From a checkpoint of a small mixture-of-experts model trained on Wikipedia: 4 picks a token.
Below are experts of layer 4 (counted from 0) of a mixture-of-experts language model. Rows are named router (the router's row for the expert), gate (a neuron's input weights, with its number), up (a neuron's input weights, with its number) and show model dimensions 64-127. Each number is 200 + 30 x the weight over its row's rms, rounded and kept within 0 to 999.
After each expert's rows: "gets" lists some tokens that make up at least twice as much of what it gets as of all text. This comes from a sample of Wikipedia text that the model never trained on. Tokens count by the router's weight.

# expert 1
router,191,176,198,221,161,243,211,173,235,203,240,182,218,225,168,163,187,185,186,231,115,169,200,241,213,194,216,203,248,210,221,201,184,231,257,183,171,222,152,167,207,196,221,199,171,205,164,201,256,168,248,227,201,221,201,232,154,208,253,255,175,172,205,148
gate0,234,237,245,172,165,231,233,185,219,216,246,230,217,224,147,206,217,168,237,246,173,186,204,212,160,202,186,235,226,183,239,184,181,227,189,228,186,223,141,168,197,149,201,204,163,173,196,224,194,213,227,207,130,190,170,207,228,213,198,253,163,189,206,139
up0,183,222,250,200,192,209,194,198,176,138,265,230,188,257,251,201,212,190,204,237,176,141,164,218,230,176,205,191,196,195,184,160,190,216,195,199,229,192,201,163,242,212,204,160,199,182,222,258,232,185,180,184,173,193,262,178,219,254,228,255,200,172,229,187
gate1,128,186,191,176,210,239,218,182,229,164,165,216,187,218,141,123,188,207,240,235,164,210,250,181,202,148,204,194,241,141,185,194,227,179,183,223,189,256,187,199,236,239,198,131,196,185,163,234,211,205,196,192,205,132,174,212,210,202,154,245,178,206,186,160
up1,231,156,163,212,230,151,213,217,193,200,182,210,151,172,214,212,226,220,148,167,217,242,179,224,177,191,234,211,168,184,167,175,128,216,167,196,253,259,203,173,244,162,219,232,237,223,206,164,200,217,171,201,194,202,174,225,202,194,176,151,224,193,157,232
gate2,198,160,185,175,201,168,204,182,191,264,247,209,200,201,180,216,169,209,196,236,195,250,160,193,217,196,237,161,214,174,212,217,201,196,194,182,236,235,204,151,227,159,207,229,216,156,143,167,232,216,213,201,232,170,186,204,166,163,198,253,149,162,211,130
up2,182,233,263,192,199,205,179,206,202,214,275,171,240,201,128,193,171,159,204,216,146,249,232,212,159,218,200,218,254,147,195,220,193,157,211,173,168,193,212,173,228,221,267,127,215,189,206,218,198,217,201,177,216,165,210,215,154,174,194,236,165,206,240,146
gets: " the", "\n", "\n\n", " a", " of", " The"

# expert 15
router,174,205,167,160,187,170,154,246,199,223,224,280,226,165,227,208,202,215,214,179,223,219,148,239,172,241,187,193,174,215,250,226,239,227,154,175,194,199,196,207,199,185,239,186,228,161,156,234,159,202,217,178,257,152,144,236,258,180,193,216,199,233,146,213
gate0,196,234,158,169,177,178,217,223,180,219,150,220,184,248,162,202,170,232,275,202,220,229,214,210,164,239,146,164,126,205,280,177,196,228,138,156,173,240,170,180,161,193,200,174,225,216,111,176,243,194,238,192,226,229,164,219,173,203,208,164,172,184,191,178
up0,212,177,176,205,224,226,196,164,160,167,198,201,228,156,230,246,180,187,252,242,222,192,253,187,209,254,220,195,198,210,199,161,203,148,204,273,170,159,204,153,246,143,175,218,190,223,196,246,166,209,132,147,173,236,193,191,199,232,277,215,241,215,182,167
gate1,197,207,163,157,168,212,242,203,162,180,229,169,200,215,260,202,155,157,191,196,159,217,195,191,165,184,171,196,149,192,278,172,203,182,169,216,192,221,227,210,198,181,168,218,216,176,170,187,203,174,220,175,246,246,217,244,190,166,248,192,232,264,202,173
up1,206,194,224,207,166,185,150,222,231,222,239,232,216,201,216,166,180,194,161,186,159,183,138,185,204,187,222,193,168,145,152,218,234,248,193,215,186,198,172,247,184,214,216,205,220,157,180,198,238,134,210,194,220,265,198,224,247,148,207,251,192,186,189,223
gate2,179,236,234,150,160,236,184,230,218,201,172,233,145,239,176,169,184,161,150,169,213,213,193,168,197,263,205,203,181,198,181,163,183,149,184,186,174,248,223,212,237,187,184,231,179,176,140,158,236,161,207,228,234,164,193,224,199,197,189,203,223,213,135,172
up2,160,218,211,209,204,174,224,205,199,150,257,198,275,208,184,176,201,259,197,215,157,232,149,214,175,230,151,178,209,218,234,211,196,211,219,161,253,193,179,182,184,219,169,188,269,182,214,209,184,166,212,192,185,249,189,159,206,216,198,153,204,164,197,204
gets: " and", ".", ":", "'", "e", ";"

# expert 0
router,188,214,219,165,198,197,152,226,182,214,143,208,197,221,236,240,189,142,199,211,190,170,181,205,195,153,216,146,186,208,234,205,232,253,171,242,282,174,236,239,181,164,201,221,167,234,195,237,161,184,203,199,153,156,190,170,191,210,191,152,225,211,224,215
gate0,148,199,166,172,191,227,193,215,176,199,178,223,203,173,165,213,208,133,200,232,208,179,209,171,134,193,156,208,214,208,206,200,204,191,209,151,163,151,222,237,149,186,150,239,163,200,156,254,184,166,228,160,246,225,199,185,210,169,216,199,175,201,223,167
up0,156,137,222,211,199,191,196,176,172,242,169,203,241,174,215,195,213,246,152,178,227,198,147,189,182,165,232,239,186,227,214,222,187,232,214,157,235,189,171,214,182,151,193,159,232,201,157,232,189,237,180,163,190,248,190,222,155,288,197,168,203,225,208,203
gate1,153,252,180,165,161,152,170,208,154,204,147,192,205,277,196,181,181,202,223,221,202,219,204,170,170,173,168,172,158,136,192,198,199,186,204,183,175,173,215,164,226,213,221,206,236,182,232,195,158,249,223,223,213,185,157,191,182,174,205,197,157,198,242,192
up1,178,172,175,192,214,214,178,231,242,152,185,253,140,186,184,210,215,175,177,225,154,169,188,211,210,164,193,200,161,245,225,232,230,271,148,187,241,222,228,216,177,163,230,251,161,212,198,160,208,144,231,197,214,158,229,164,228,167,152,230,206,245,219,191
gate2,169,214,182,165,143,234,164,175,222,206,146,222,164,224,147,197,198,144,234,221,185,194,200,190,158,181,206,209,220,146,230,217,192,242,171,187,231,229,178,186,196,169,178,171,194,208,169,187,241,174,226,197,220,210,202,259,185,153,179,174,158,212,172,141
up2,238,118,197,188,165,161,248,195,190,195,185,227,206,222,233,206,230,224,161,234,199,191,193,247,212,220,186,265,252,222,224,184,224,192,196,215,182,202,182,219,270,190,198,222,161,171,206,203,221,173,194,217,234,144,153,148,180,199,223,162,155,168,214,211
gets: "-", " in", "=", "\n\n", " as", "–"

# expert 11
router,228,205,173,224,166,190,225,118,222,149,201,157,187,230,172,160,191,199,268,197,219,163,156,217,191,226,185,211,208,151,208,213,256,194,219,211,154,200,184,176,198,233,177,172,169,210,237,215,203,230,177,196,173,211,220,240,221,198,223,229,184,168,199,253
gate0,188,211,211,151,133,216,270,196,229,138,207,228,208,270,176,148,227,183,203,204,151,168,224,158,154,177,195,233,213,245,230,197,177,190,163,196,226,199,180,166,188,143,229,240,198,145,148,230,187,156,184,235,205,173,223,220,210,199,146,202,193,236,219,188
up0,169,202,170,206,230,199,190,198,227,257,193,275,199,204,217,209,234,225,205,164,184,232,199,195,209,175,180,214,243,178,237,187,186,200,202,268,174,223,217,169,224,187,191,188,188,162,232,236,112,170,212,229,188,207,187,184,230,271,185,209,235,210,244,185
gate1,177,232,202,180,204,216,246,186,259,186,195,187,166,310,172,198,168,202,258,162,209,206,221,182,142,223,198,171,215,186,220,197,154,182,194,198,204,249,192,225,186,144,162,227,188,212,199,257,129,231,162,179,211,170,177,165,212,248,181,144,169,185,209,213
up1,214,245,204,198,206,188,205,187,177,194,281,132,160,199,205,207,254,190,230,194,171,161,158,214,155,201,206,229,214,243,176,161,152,205,218,170,235,222,237,242,194,181,212,195,141,226,217,264,217,218,172,195,177,191,187,215,180,194,208,175,195,208,211,238
gate2,222,202,193,185,227,138,253,219,201,240,203,149,201,283,222,169,183,232,230,226,163,210,203,196,204,207,187,240,157,123,228,185,165,177,212,194,149,188,210,184,202,248,141,190,201,213,184,195,159,189,188,182,238,237,219,255,227,221,147,169,224,199,166,234
up2,200,207,183,185,184,187,241,195,205,183,205,161,192,201,246,241,182,169,199,258,229,184,224,211,218,150,238,137,219,197,238,180,212,190,203,230,224,216,148,193,193,185,171,183,228,222,226,160,245,244,153,196,229,147,172,206,220,179,216,173,177,187,176,197
gets: " the", ".", " of", " in", " to", " a"

# expert 8
router,202,201,256,188,182,184,229,218,169,260,186,190,241,204,271,194,224,169,154,202,220,149,179,233,164,217,258,213,146,176,179,217,186,231,187,201,258,190,234,198,245,155,152,226,259,220,217,234,204,201,169,219,163,212,236,162,215,191,244,222,194,227,159,218
gate0,196,269,171,186,196,200,223,202,209,237,233,232,142,197,172,212,114,196,241,266,194,197,229,220,244,215,199,155,201,233,246,162,176,219,206,210,213,202,246,164,246,235,141,203,212,209,156,169,212,244,192,172,186,171,209,183,168,229,209,199,188,225,143,188
up0,220,187,181,200,206,184,232,267,191,200,228,249,209,161,235,173,184,214,207,214,183,181,226,229,220,180,229,175,161,281,205,224,224,210,212,179,180,198,205,212,213,230,144,181,204,227,200,182,294,250,186,194,183,184,205,135,231,256,266,209,186,241,223,231
gate1,218,213,165,189,204,158,211,192,174,229,206,142,202,200,214,203,196,169,217,194,206,190,194,169,153,227,195,169,196,163,210,205,251,198,174,226,199,136,236,184,267,127,155,246,213,213,154,178,170,181,200,171,207,225,258,221,239,170,246,119,185,210,171,222
up1,243,175,203,193,253,221,208,192,272,189,254,169,150,206,162,230,144,251,227,168,200,212,162,238,200,213,187,239,182,208,182,195,190,190,189,244,195,233,222,182,161,267,245,227,194,162,177,181,232,178,180,213,152,187,184,129,232,244,194,200,172,207,235,212
gate2,238,134,227,160,167,216,182,184,199,191,191,201,234,261,196,220,224,193,162,172,215,169,177,200,181,195,226,168,207,164,218,242,204,200,182,237,234,222,230,117,191,249,164,194,173,169,133,219,193,139,208,223,182,189,199,171,231,194,211,180,275,155,183,159
up2,197,193,246,203,164,212,184,185,204,142,204,184,238,197,162,177,270,228,215,195,214,143,189,186,174,242,235,165,141,145,181,243,190,194,203,228,163,224,206,228,199,226,139,199,190,206,198,204,161,195,224,201,248,198,174,125,223,199,138,283,198,216,204,184
gets: ",", " of", "  ", " \"", " that", " 18"

# expert 3
router,216,190,125,204,179,164,206,225,170,207,207,230,187,180,219,237,128,250,159,193,176,171,223,158,189,242,162,204,188,220,212,174,143,205,209,177,178,223,165,159,195,220,196,229,224,151,218,183,207,216,130,228,198,242,128,185,203,179,206,194,174,177,178,197
gate0,226,157,161,164,229,230,205,176,215,232,198,185,102,202,221,196,187,226,199,178,211,184,233,232,185,202,191,151,193,230,187,229,143,97,96,239,197,204,175,194,203,194,163,217,156,211,178,226,226,218,179,188,217,198,182,119,172,201,220,180,235,138,185,179
up0,201,154,163,220,181,208,134,200,216,220,187,224,236,234,216,184,196,171,226,173,229,173,215,160,204,179,181,160,186,255,225,199,225,227,230,168,190,198,166,188,198,174,191,212,192,207,164,134,242,182,213,152,205,167,203,229,187,173,203,232,229,256,209,184
gate1,204,182,205,179,222,228,151,191,234,249,186,229,154,209,183,212,189,227,220,249,188,149,228,221,176,218,243,146,215,192,223,205,186,148,234,239,190,198,225,226,201,265,168,183,254,183,183,183,239,282,238,165,174,204,164,200,175,171,217,188,211,166,164,176
up1,198,205,191,188,195,215,236,208,220,179,193,158,220,203,202,226,162,176,167,226,146,134,156,145,220,243,202,229,197,150,174,216,234,205,187,232,170,226,203,168,181,186,142,225,152,214,200,226,186,200,153,186,196,205,247,189,199,259,238,184,196,149,179,223
gate2,174,187,204,189,172,202,204,166,145,171,208,216,250,242,212,189,196,263,178,217,229,177,213,155,146,197,195,174,175,208,231,162,226,201,173,238,223,207,194,186,211,244,166,170,178,230,234,172,181,155,181,220,194,282,137,222,236,162,200,235,229,194,155,264
up2,213,181,193,213,187,132,232,221,202,175,200,212,182,197,181,134,190,253,206,189,140,251,200,224,220,124,149,195,177,200,135,218,225,238,242,191,210,177,179,246,175,220,249,145,243,223,239,222,198,176,206,189,152,221,201,177,179,189,166,190,188,197,225,212
gets: "s", ")", " (", "n", "r", "d"

# expert 10
router,201,171,183,316,242,180,168,173,200,215,176,197,238,157,243,239,221,201,187,201,227,192,158,270,223,206,235,191,197,188,150,209,263,245,230,205,198,151,192,215,190,197,225,183,211,226,262,239,208,198,192,199,198,202,210,193,200,255,238,191,176,217,214,220
gate0,140,227,221,188,220,197,246,191,226,224,276,188,245,228,186,206,173,189,203,197,197,225,200,201,195,231,193,228,247,175,207,194,202,186,257,233,162,173,190,203,197,270,250,177,156,217,208,211,213,196,178,244,133,179,202,236,229,178,188,213,227,156,203,202
up0,175,212,196,220,191,198,220,163,239,205,209,188,182,221,154,227,205,216,188,196,138,269,182,227,175,176,203,200,222,176,174,182,215,218,206,265,220,211,178,220,261,262,252,181,167,185,186,212,162,228,200,243,166,197,185,249,196,184,163,170,158,145,239,240
gate1,228,228,191,221,151,235,217,166,209,213,152,231,191,202,259,216,236,238,190,195,202,166,193,186,182,228,172,185,188,186,186,193,177,213,170,216,220,192,154,213,227,229,228,225,197,204,196,206,188,237,198,162,233,194,186,181,195,161,181,256,220,219,155,202
up1,169,172,247,206,222,153,183,212,213,170,198,240,249,231,262,149,235,211,131,194,199,230,202,194,207,196,205,179,213,234,230,188,207,181,197,214,222,161,182,199,208,232,200,178,204,195,197,208,218,167,245,183,213,192,193,203,228,118,217,196,190,144,193,167
gate2,134,185,264,190,178,175,205,210,223,243,193,200,192,233,139,226,159,162,206,201,224,155,232,170,133,197,186,194,221,181,265,238,173,181,146,209,129,189,225,178,204,217,205,204,231,188,180,224,201,213,235,172,181,192,234,223,215,190,225,262,172,167,177,206
up2,216,165,183,200,160,136,201,198,150,215,257,185,202,203,194,223,220,225,187,198,235,199,148,196,182,219,172,204,148,207,219,203,229,236,149,208,176,241,205,217,144,229,199,193,205,241,220,208,155,179,200,167,200,228,197,196,193,246,182,229,173,211,158,242
gets: " |", " the", " to", " The", " from", "The"

# expert 6
router,185,182,178,238,212,209,194,153,190,190,228,246,222,105,212,216,228,177,182,233,203,199,215,223,239,242,194,189,164,163,206,193,278,215,264,191,231,189,186,216,216,209,180,156,213,231,221,183,188,188,214,209,219,194,238,199,249,189,241,215,193,226,189,135
gate0,227,226,187,138,188,202,226,220,210,185,232,198,191,251,184,156,204,146,172,183,247,180,257,144,184,158,257,237,191,197,200,186,196,199,195,198,216,176,201,179,260,250,193,192,238,180,139,230,195,140,206,273,200,184,218,206,235,138,208,208,230,240,206,165
up0,137,197,218,220,159,171,166,210,227,237,215,220,185,170,248,245,231,267,204,223,170,215,154,172,214,218,154,172,241,177,207,228,191,186,181,213,184,182,186,225,245,165,237,206,186,165,239,158,204,214,211,161,139,202,226,218,221,199,218,188,180,208,183,191
gate1,206,254,173,174,215,179,203,195,145,168,210,196,222,185,170,225,195,145,203,201,191,154,181,136,181,233,228,193,164,141,159,166,157,206,159,170,219,167,192,215,223,195,175,150,126,201,199,193,194,246,127,200,189,193,225,198,208,195,231,202,223,196,193,256
up1,188,181,225,224,233,195,222,137,185,202,190,212,200,155,130,189,261,220,200,145,175,223,148,190,217,242,210,269,205,209,184,180,211,172,146,252,224,188,132,221,197,199,215,173,199,203,247,182,175,225,211,243,153,154,180,241,152,172,194,199,245,189,167,186
gate2,170,237,166,171,242,184,212,189,185,188,208,210,250,225,179,154,134,232,191,237,204,161,224,192,187,159,197,264,165,233,234,212,170,173,184,177,221,199,197,174,220,187,206,217,197,145,198,240,205,163,210,188,235,170,227,191,199,169,213,227,177,222,206,192
up2,214,146,233,217,156,198,195,208,173,238,213,209,200,208,181,164,164,181,145,158,220,154,190,179,201,238,193,176,163,195,226,190,223,215,210,216,150,135,240,207,208,241,205,145,257,205,220,158,136,224,212,204,202,223,188,192,152,161,169,182,242,182,197,211
gets: " |", "\n", "|", ":", "  ", ";"

# expert 12
router,189,206,177,176,213,206,202,224,220,200,192,206,245,188,215,219,185,167,180,192,177,210,209,137,277,201,262,194,215,163,176,201,171,225,251,191,188,182,197,243,139,194,209,229,160,127,239,169,206,260,200,195,153,214,227,104,184,193,246,163,237,187,211,182
gate0,219,230,190,172,222,196,234,170,210,147,203,200,211,280,195,256,187,240,194,168,219,213,207,136,207,171,171,213,187,193,220,129,169,217,212,187,206,199,222,161,169,188,184,170,238,221,202,198,193,228,211,191,181,226,220,178,255,190,166,227,145,176,199,132
up0,209,177,171,184,220,198,144,187,232,214,168,240,184,186,179,223,215,151,157,187,229,199,236,238,196,215,269,203,191,212,210,245,206,217,212,184,180,242,187,183,201,249,151,247,202,210,143,210,247,200,192,209,179,206,193,227,165,198,228,157,202,224,135,176
gate1,263,212,215,176,225,219,215,173,203,231,212,203,173,194,130,181,185,190,247,181,198,223,205,128,198,219,241,189,163,126,208,229,202,181,198,185,172,209,218,139,223,162,193,250,222,204,206,165,217,161,186,213,164,162,217,181,206,158,228,175,231,217,207,183
up1,219,217,222,197,197,203,215,178,194,246,210,207,177,192,224,252,202,198,181,244,203,199,190,166,117,191,149,205,238,254,201,212,178,156,213,244,183,160,188,199,229,203,154,254,196,236,150,225,168,216,214,195,279,191,213,202,191,169,184,202,212,240,222,215
gate2,216,236,261,214,232,202,218,181,220,173,212,188,207,213,171,230,221,251,185,172,170,237,191,173,184,197,164,211,240,175,179,189,130,123,214,206,213,206,177,197,182,152,165,265,141,163,205,186,228,229,168,180,157,182,201,194,246,172,173,217,185,178,171,205
up2,216,171,173,194,170,194,174,204,135,198,182,180,176,228,198,195,236,241,174,204,169,226,252,283,151,192,229,210,229,195,223,167,205,166,203,181,236,168,157,240,208,221,195,232,215,272,182,189,178,206,185,198,233,176,162,211,233,206,177,239,181,197,210,276
gets: "s", " is", " was", "es", "on", "r"

# expert 14
router,209,252,201,227,240,207,166,234,189,202,218,188,214,208,202,231,180,226,164,212,178,232,173,164,206,188,215,199,183,169,196,193,218,197,181,196,185,176,249,181,176,224,169,219,240,192,246,243,241,218,267,144,256,212,204,200,220,214,228,193,140,213,191,197
gate0,172,211,198,196,166,175,190,201,176,226,194,184,230,270,228,206,143,190,226,228,208,173,212,178,184,198,205,231,146,250,281,154,176,189,182,178,163,193,255,229,150,209,150,240,239,184,180,176,248,217,213,218,218,224,160,189,238,239,187,185,213,220,220,239
up0,208,228,129,187,166,138,189,208,255,202,241,237,265,239,195,199,207,210,233,159,209,182,178,187,203,266,177,198,191,247,221,178,166,231,223,184,188,182,180,194,198,192,222,268,245,198,223,183,175,187,223,226,220,193,191,196,199,206,133,191,154,205,191,182
gate1,229,186,181,178,217,274,231,152,145,198,224,234,178,200,243,174,196,240,185,219,161,201,162,198,242,174,194,193,147,233,242,191,192,170,165,189,184,243,221,288,239,228,206,182,264,193,200,198,150,210,181,235,218,190,218,220,194,178,261,175,208,213,183,236
up1,158,225,192,210,212,158,218,213,196,219,159,168,204,211,152,187,223,194,262,194,192,189,173,238,216,145,170,174,191,219,221,163,202,165,238,196,201,178,179,137,172,208,156,182,210,208,221,191,190,261,227,171,189,172,159,204,155,177,152,199,188,178,212,183
gate2,229,175,183,161,184,232,223,255,193,164,248,168,181,201,191,204,176,202,252,206,187,191,206,211,193,170,161,239,262,190,227,172,179,212,206,223,184,173,218,189,241,287,186,218,210,272,148,190,214,166,219,186,183,169,198,190,199,214,169,208,170,165,191,181
up2,256,164,260,206,199,194,163,228,189,146,194,176,289,160,208,232,163,235,145,196,201,240,173,185,215,185,246,174,224,176,198,233,239,176,175,170,183,170,252,222,232,234,182,243,194,177,191,249,192,195,234,145,166,237,213,194,195,205,191,174,247,207,141,187
gets: " (", " was", " in", "ed", " with", " on"

# expert 13
router,192,191,212,205,219,133,210,154,183,173,206,175,206,226,236,217,200,237,201,233,212,260,183,246,205,203,199,180,199,237,167,153,205,222,214,160,231,202,188,179,236,217,166,190,192,202,205,180,182,218,200,196,151,159,227,228,217,238,220,167,271,222,131,253
gate0,274,222,234,185,185,213,223,157,175,245,221,206,230,181,222,225,160,223,196,246,182,176,236,168,209,204,185,236,177,262,197,178,192,152,151,113,208,269,221,206,247,190,197,217,233,187,180,178,210,220,194,212,255,184,187,255,204,182,210,213,181,211,191,174
up0,167,220,203,173,153,188,221,209,220,164,240,220,228,202,198,186,159,221,225,212,231,281,207,228,199,150,207,238,211,234,224,179,211,174,251,231,226,268,202,190,174,234,210,174,198,215,225,189,172,164,219,179,189,117,164,188,219,211,160,195,233,181,219,197
gate1,229,240,170,165,221,213,222,178,207,176,205,178,191,236,222,143,201,226,192,174,194,195,182,201,186,192,182,179,229,165,201,216,199,200,209,153,209,197,195,187,226,140,193,275,209,180,223,161,191,180,221,137,198,163,202,180,198,213,210,172,235,208,128,218
up1,209,176,244,194,226,234,182,178,217,191,164,214,187,234,193,222,230,201,218,200,221,202,203,191,222,187,191,217,174,179,208,246,176,229,205,193,232,224,222,197,192,167,177,200,238,182,233,200,251,242,218,189,242,259,216,155,255,157,181,178,188,245,201,179
gate2,181,238,170,172,152,151,157,197,260,192,195,203,220,190,176,230,206,217,204,231,228,235,197,218,170,200,235,177,200,210,185,193,144,196,201,201,220,217,177,191,252,224,171,220,196,211,187,173,156,207,169,187,188,164,232,201,221,224,189,196,169,155,162,187
up2,185,189,260,185,200,181,231,270,162,196,220,271,160,182,184,198,255,197,141,286,186,191,204,171,196,190,209,229,203,222,142,202,199,195,165,180,215,181,250,168,135,202,230,186,201,225,252,149,150,231,204,249,176,222,228,206,139,170,206,187,183,194,200,167
gets: ",", " and", ".", "\n\n", "'", "er"

# expert 5
router,164,258,269,156,272,183,239,175,261,205,183,238,181,197,180,187,215,204,184,228,239,235,223,220,185,198,163,219,197,205,169,224,198,157,215,185,186,197,203,213,248,174,232,230,140,238,241,184,201,254,212,205,169,168,179,204,167,208,152,216,215,188,229,133
gate0,242,171,195,186,168,184,161,212,191,180,153,161,176,231,196,211,231,223,188,187,231,230,216,210,199,235,201,219,188,202,202,186,243,161,153,153,198,176,187,220,167,197,181,209,177,256,167,143,194,205,197,175,181,251,233,198,216,220,284,290,232,231,181,170
up0,173,171,169,199,193,226,196,197,141,223,215,180,198,194,174,210,172,221,195,260,188,229,193,189,165,280,230,202,190,188,220,225,160,236,185,203,217,215,207,169,124,147,185,231,225,239,210,173,156,197,181,155,241,123,276,246,201,206,197,185,152,178,210,192
gate1,147,226,228,163,180,159,223,264,193,167,206,175,126,230,203,141,184,185,193,208,214,221,204,192,167,139,128,179,221,183,198,202,184,172,194,203,231,233,190,193,178,201,230,182,173,200,200,169,178,203,205,211,169,215,148,196,191,215,171,189,231,244,223,113
up1,185,202,264,210,254,191,254,248,146,188,250,249,131,183,174,160,250,191,194,183,266,271,209,188,213,209,204,154,209,201,227,200,209,179,235,243,189,218,210,167,232,188,194,215,169,144,219,200,205,177,281,244,183,173,206,207,197,214,236,197,170,174,174,212
gate2,224,168,183,138,195,168,195,206,167,231,216,198,195,218,224,202,201,251,153,184,224,209,180,171,210,222,187,180,167,201,174,222,216,179,250,185,176,248,187,263,142,193,230,186,277,204,246,194,225,194,222,159,176,211,273,186,223,161,173,210,197,225,201,166
up2,178,205,177,202,244,201,138,186,227,164,214,250,176,202,192,171,171,179,189,191,147,131,151,172,219,219,236,176,220,196,197,182,207,209,161,189,200,273,197,188,216,167,194,246,205,185,156,150,192,239,204,236,167,213,147,235,163,243,169,182,178,162,181,169
gets: ",", "–", " –", "si", "ta", "ge"